{
  "num_hidden_layers": 11,
  "hidden_size": 160,
  "n_experts": 8,
  "experts_per_token": 1,
  "d_expert": 128,
  "d_shared_expert": 128,
  "hidden_act": "geglu",
  "moe_layers": [0, 1, 2, 3, 4, 5, 6, 7, 8, 9, 10],
  "router_score": "sigmoid",
  "normalize_top_k": false,
  "routed_scale": 1.0,
  "balance_loss": 0.000806,
  "balance_bias": true,
  "router_bias": true,
  "shared_expert_gate": true,
  "scale_expert_input": true,
  "init_std_router": 0.0372,
  "lr_router": 0.000932,
  "vocab_size": 2048,
  "norm": "rmsnorm",
  "norm_eps": 1e-06,
  "tie_word_embeddings": false,
  "optimizer": "cautious_adamw",
  "learning_rate": 0.00167,
  "beta1": 0.9,
  "beta2": 0.98,
  "batch_tokens": 65536,
  "max_seq_len": 1024,
  "train_tokens": 567900000,
  "max_steps": 8666,
  "dataset": "wikipedia_en"
}
Below are experts of layer 7 (counted from 0) of a mixture-of-experts language model. Rows are named gate (a neuron's input weights, with its number), up (a neuron's input weights, with its number) and show model dimensions 0-159. Each number is 128 + 24 x the weight over its row's rms, rounded and kept within 0 to 255. Numbers have three digits each.
Before each expert's rows: "comes after" lists some tokens at least twice as common just before its tokens as in all text. This comes from a sample of Wikipedia text that the model never trained on. Tokens count by the router's weight.

# expert 3
comes after: "2", "-", " of", "–", " (", " to"
gate9:139128141178194142129074140187134153148143123129090121152120167130092150137187116111153112125120113105097099063106112134120129134131130122163154097127145136141160117130110139173113132101091138142176122125123115108136162133118105141114127108115124140140115146130121120144130157152154154144153159081097141154161086183130103124136124146115109115101138129154146143098162120140115150120125166091142110148092150108092127148115125138135134096094110124119137109091117098110153154101075081
up9:107070130083100122135124152134119076154121073141112139105132126089095138137123151112120116118122116077183114083150084112175103139134134123130109088138128160112155143151120133134133084189129145128133124131109120160133150146141135121147097097153135128146112135141142132146095192150131131141126143122151125087087116151162116132112157114162153128148136123178116156150139102147125149117131103103124077169111111119117137158112137114123162128126130103126100178137151137130120098115167064
gate10:126167159119104098171150151140128155132149098162076163145111149098124158130097138131136135074161115100093098116136164138088108147123116141125122127100128110091113134163104156151096160098131148141178136161096114106127124096099106179159125085155116131132131120158122157114127102138117161136151142139144135094149150127152160125157086114135145142133100144145135066128168102100132136116144101161142168186125116124103164148146139163133114132102131139149142099119127119131154136161084108
up10:155159121100130110153092137170094080135136143075125143119128155132131144110158143124125151179127141144151131132166120088127136131101099123103118078095139144124100120126118136165126101115107120149104153117119130117169112139129162181153107158182122123117142117133152119106175107114191121140121097115151093125148107128125136152129095169129117155131123164119118139200099122124124122163127105130112153063138096119149119139103093106107114128128143099126153128160136170101129136153068145
gate11:158108142135142127174144120170117147150087073114162130146133079121111106113145145126115092161086090149105115130114134107138122151131130099090141104144143154146148124143134136100117116151125148129158127100097136109117126118110075152105159114106115141124196121122112142143142160144139120141156096115129099121115094153107109158101169128133160113116121109121128135142107101143092114106100174131082085076147173144106142126111124108122092143122142082120164140107168065094123152103150136
up11:178157136152136113169130119164074152136143089148137159179152137104139169162118141136105112166155107126121152120142124130118092160135149071125145129126146161174171145120090149101074091149129085138136144138122128119156118172161095137099118110090111115143136092138120154155123152150141123161145122104134163117108100131098128124121118123127131132136178114093137135156099134120123154135106108110123125120183139137146149170099129128110167146131169101111095112146150111081141148106162120
gate12:092144141109124172088103115077115126105149073127114111101118108123163098042136154126150154126153155092091099110124123099171144084112127146134095138161141144108101094117118138161105159144152132119094161105132129112102143123109142138114133157112126117147154145137130100131117124106093137128117144158126160146129133178141131174117149111090152130108114088134093128154139110145144106171104120091147138177084129104149133129134125134118138130154196169111135109121130141141146124104161120
up12:127137089156129118126085135148116074105123151139144119083095114147111159136075145209138121116100107067095136168097124086166099133149152148178154099126089130117117095108131153139154139120096134161178117108132137120148139146110117117123118137130117133136127115138127113095128145136154091152132128143146116091077116112164137095106070107132112102104145116135138138136110128158123091133130114113132143068109114150145099130115149118133100125064124124134154126129131081157113133122115140
gate13:104085132095132153103139139113125148073134151135124120164134166140101115130170107141158127137157142125151134100117120148153091112171133101122120114078121115145155124103172164144161117130083120110126125137114119091137120082165140114117104144123126072154148129136140120131132104124136111106151151135143133178116160122116084124150128156085154118110124137099124173141165101156087180074122110140107149079131158137100112103122095094160118146142155104113112158185099115143109154129141127
up13:124103095090179157096149118142126122148150087093177151142098150117166082177134134115154080136125114110130103135078164157113120117103153110102084111136133110111091121105101119103121141138156090123141153114135087149134152132178161126150143155106152119122112119116133098152110132174145107130141131115127124089147155106158135118149103124158106145139116128084147166146094128123118119112126109184119114144104120081107158118155176127112074109144134111116089123159120123116111129114090147
gate14:103140142153133109164113081150109131173097087119160157129125174098150148108104120157142139108114081144138153148110171149158150132123144105122136113100092139082108143160121142113171109108137070142115135105099139088121130134154100143146102075091135173143176145103114129142150148108127100091132150148143086120120126123162079140132141100116137125111136136134114124154134109143108141118117104177123117108127118122116131155106133123082154062154177101143122171142131129145121105155101137
up14:139146137111103135111121116112119074137126130082081159120175073107139151120164100139113100137103103113120162137129143117140128121118127121107147107122128093135109121123149113077164110122141120128172119109068126138131108162102146111114081060152149150148117135094118137139109101109095105127129123055150110135103115145084162126103161103120113127127126142143162128138144138090130157165122123110141154080096093130099168101143135141161136100119130158148122130184120136136101115123090151

# expert 1
comes after: " |", " in", "|", "\n", " on", ":"
gate9:088099114151129143125113142127154142184147132160089076129162125137145112166143120159135127118114156160079130120124125135117129108157101178114145097120143090158154123139144136109094085135156134156127141110132152118185095148089132127120194150088143158126105109136148112109136094166102133113120106095134130164116133146170123112096154122128162115129155107129116158151089102135109145138140133102149131149116110156147175142083116153120124144136121151138157102125151167191125119096108157
up9:116108120146106098115157135140121170134151114144126130181104139137107124134164162118134119151125157150141139077152129105128092154134166097084116128135138087139143172086169084071113129124133134133108100127136104092119092103129112111112168084140130124108132082124136113113152117079131164113127185157157138144128162142163144138142100116137132112153105104153137134138117163114132123156132116096141136085175132141139074140125132114179092147127141124133138154160194126102117117114102143
gate10:115102128121119129111080136125078135114099137129136124116184108174132104119101122143134156105160161118114152129176141124119148144143140132142093161142127126119101160127150130148111146091156135145108149119134130096167119133148139121089091091137182120120071149087114154124176122147087112155123091173159122160136161124092120088128127126151161173163129163151136133125114141121111129147159116170140135124122119160117160144094134108102127143125106140126200151162166160146155114152135141
up10:130125131072149104112100121123152151086127144152163114110106138144132103166108062129113139130134134111125135133122111115084153112164131101180121149100095130117101116120144141151144133100145124156096132109158139094150105135094117130127121141128090128129126137123089134104134099131112174120105126229162087144100124142133108150098137115101130187140116129166110171169124078120171155164149142130098148104146120131141131135135109144125100114130140091118156145144122148168120089106113115
gate11:161168130145135124124099102099141095131117121131110174101134141099118131119135130088107148087121162084141137136110142121138144152115108132080145095169084139139126115108091168156141115145119112096142093137162152113123082137112117121136127154114097151124168102108132102147110175129130099137121126092087139122139114126153142107156131162100129176143098158139103156115104112076115171113154118108104153152136111114170144138108184154171104185145161137140106114143126132140125101165089153
up11:136112124179129105121112158102147111122107164106080150088126119084129139132142151135101136127140107150121136140155155155074102132090147123154142145144121117137113140089099123170152109124135134098184102115142136138142123147103133161147094177142123095107173096110122128121112129139112142136120110136128171103127118112143129071138146124141120116153073132143103130160106147084139139153139155099085090128144141150169130172075171185127126119108150156147148147154106148129106168104110106
gate12:160117104140096109145105153128095130092117129152087146109126124111144160111084115162112144157163110146126085135147122118110137187099116099115153143156072107079137149127167106097072168111162150117106121142219164116122105162151138121152126143116092133133145170102131123126135101118133108109150101104154099160142152153111136118098128122144150125118131094136124123146134151115136155115161116100118136110164136162141113093092139094138143108144127159115104137121168130152086107139118122
up12:150135106139180139132120077121119172116130152110164132100110099154119159144188135118101135099189145099118137133130167130139141132133121106126119138166143191106111154126113128102111107135114134145133143157113139106117129147150126102131091104163131183133125129125137091128092169115133143116144154143160102175127135114160116139101152071139097103174131089130144150110167143149113113104135128164167140157127145189148149146097130142156093124140103114130103140107147096139167136088121144
gate13:145116102133118145156142112176117074114108108147137152142077134097103128108152116146128113148112086130087166140099152149130093174116104099147124167144117133143102106111098127160161123169114135146105111098087129091150154138093115123115140205093094112128171086151138140118099096092098127157128127115152067161110141105136130110134103160118114135121167110101150107089164152168125111111119158136112109141140128137121127114108098151143160137133120114090120147118114108111108103141115151
up13:083141126083159141095145097104131103128150102158162147149145132149086138099128100106123164106133121172143099068124120098137104142143107159127122118118116141113108128133146138095140149139127146125127136174151127129099123144125109105089132131120185140159150141119121114143101108108143141121153141118129116122145142130112152121089113091148114127128117118136119146079109114161163163152132157124106103135094106195116068145115130090138139101127079129150124167121129146060091167130096182
gate14:111143124188149127125102125118167158162129079134169122133121120165156082112092134138140148126138112176131073120129141117140126139127143142170092114079153136115105146150123174155121148138124143089122156151147123138096118100094151140126110115104143106157140153111154115146151163122163100091091144105102151144157104114086125127106142077171158128133145120106130113120159154121163133092112097142091143111130103144102136100107160103148132136142178080105168161136147109145100119134121116
up14:103111159119131101113122137124130173130080151113145199162131141149160115103117160128111141125140070131128125124129132141143141093126121128109142126118095115097124172132125154125136108133156108157146112140098143121123133151119128109127131091112144112138109106131100130147108083128134193134123046100169140123109118129100097119130137121106091104099140161122111096084088106125146128100147143154157119140157109185122107076134093175144097163077104152123145107104123109130129130126117172

# expert 4
comes after: "1", "0", "9", " ", "8", " An"
gate9:186111161118126138120145132146158148126139175114131156122149110126107107069129086089169129116095128152153100134145130130121145153115130099131121142138155124102074092146103148124125096087127146127109129120116141101142127132131114136195130137150154154156122141124173118116137119146123195144120151141141123144162098147109123119097134122179094146124145102170096090126139115140165128087145090165152097147132088135126135104110119111111141210131094122136118109149108119116148115135084111
up9:108120082080126167103093118175153096143136093153152111116145083149088169138094128185072096141097121112102150124131138127107170127192097088144140150096153113098141121089128125153131135134105120102123133180170122126113126149128124104126132109139156106149133130114097120105087117103133144139131132090121117115088117135159125107146146085118139103112124186121130161115110177128114109105091149097163119139117156145111158128122119136111124096105146136113103120132129123171129136117170125
gate10:141119130130126146127126110120098107152101061101117164164142153127131170114109068113121165175164153149147106161076118141122165113118131144108135098146143150111142090105114150097136184122124085153127139099129136106125110119103132137100156180110087105105108135123069104136128107147161147119124121088117107111117112131108147153113134106130111124129098120118133145119136106137139133096150097078103103159172129156141163159109121142098122120114134126108099129149142144174129118084187137
up10:149106141118132110111086107152145126156137112111154124113145112105117127129142117140146123150111070134117118100137161141092141111186138115117153136123159130129124118136117129159103177049087127120126105164123139133146134144162123099189140149170170114139127109087125142123114133150107115146096128117135108106077132107114142123115109116101115152185097140135102071093120135165084134123147108124105136157150145121126142121134179142132129121136157123092116122155074114114106171194112123
gate11:165156096138134149146138167083128135141111119139168114145158142139116136098089142133096122150156166133115109106111169150104127108158101133119114154110173068111172142154119121150099181146109112120099119107163139114134142125123104112123118147129125096111130110059105127116128124131098129149104145105121114126070151145097097172145110093082145167092115117174157162090135120167126120150123128155161110095135126156115132127118170112098130163110120147085117122125116100125173143117121128
up11:149133156147134115100093134125123095157132131081128123133147172135128109111126067154139118121122117180120140114112167142094110134141142138135142147122141150097125157103122135133078142134118125160154150144134122113130096090169130090156137168164141117125143070143103142169081129148127128059130148152129126131114133116111125101099079178157092087126130157118128138147208096134126128161095154144089124129138098147147110137123156140123158093118111096112119121142155154132135154154151117
gate12:153140166136097085103145129135113132133117133155130135175111117160113107117134120138130112133181114139094154122168110161127128147109135140130123107122116125126138121158073144157165153105130177104097148136175128107132152146179150099107092170141120148120107148167131143094094090099113159160159086176093125136127072124132124121134092127171114162161106109129159117097155133111163132143126137146151150137175126135110108158131103143162124138111124083103138123124101145129065128149105143
up12:097109101125136145082160148129141185137141152182144126147117165102133100117146104111158142087149139085100106138136159139143196106111119103148163169129153172129155134174138142134098158124120141102124159137129090133115117124103086079172155111144138110132099144100153169142106089129112120148155094121139133121110137130167134111110120102147100125157157154120141170141134127104116106119141091125136076154111128114148132176134126129153091137139111134110166150124121152165155138121137086
gate13:149135124095138134136161143186173112116143136099123102149099149075122159100144130086155141140130154136185079108132162077096181158123096116133107127148128141128104093101145143112109107138098162141148114133133162087092149099134123162107103114109136103171143063122136149137146135145095135113130104101125152127124098109095153157123103173161118141104139108108122145122077141172105134140166162148108099123132097146107142152132125107142113106148122143146146133114149123158116113108137101
up13:135078122104121137145164129118116124140138119107163143120100175152134094096119135141163140128143104136113155153133116106092175136121135080121123125112122112148109153125140118128148106145086134132113097116117199150117107175131143130086177119127112143132128117140131167125118139149094146154160099115167121112096133131115112115154125179145130161156101140142140143136117176177163168131139147111113149095097107101147162191107158122122125153141106102107108110181098146144163122106179141
gate14:093115071128110129126103144123119137130114119165178171132129132118121137137120106130131119133086104119123166131105110138160107128135115147134140127174118149157161146087120127108148101120125131121147153139121155139089151090140151165167074098106095138099111090096122102149124140124162135132119152127097123117120142071153105131113138106149142144127091159109100125119145121174136150094109133166113113185152057115157150138126166129155135136133095183151151088146133118099160121141175106
up14:099178133125143174158154154137104145066140149151099106126116112097111122130145122135144152130137099148128129124107098127119185143135138120163156159136087179112144112168100139145107123142107123173142128106155163091129144137156155109120149101118147166144133142105141140139126121142135136153105089145104084108104149143116126131127125142187148174164134142121133153099111129131140110087155091145081129158110130092122141150125160119140156173128183089135069119124101102155117120133159137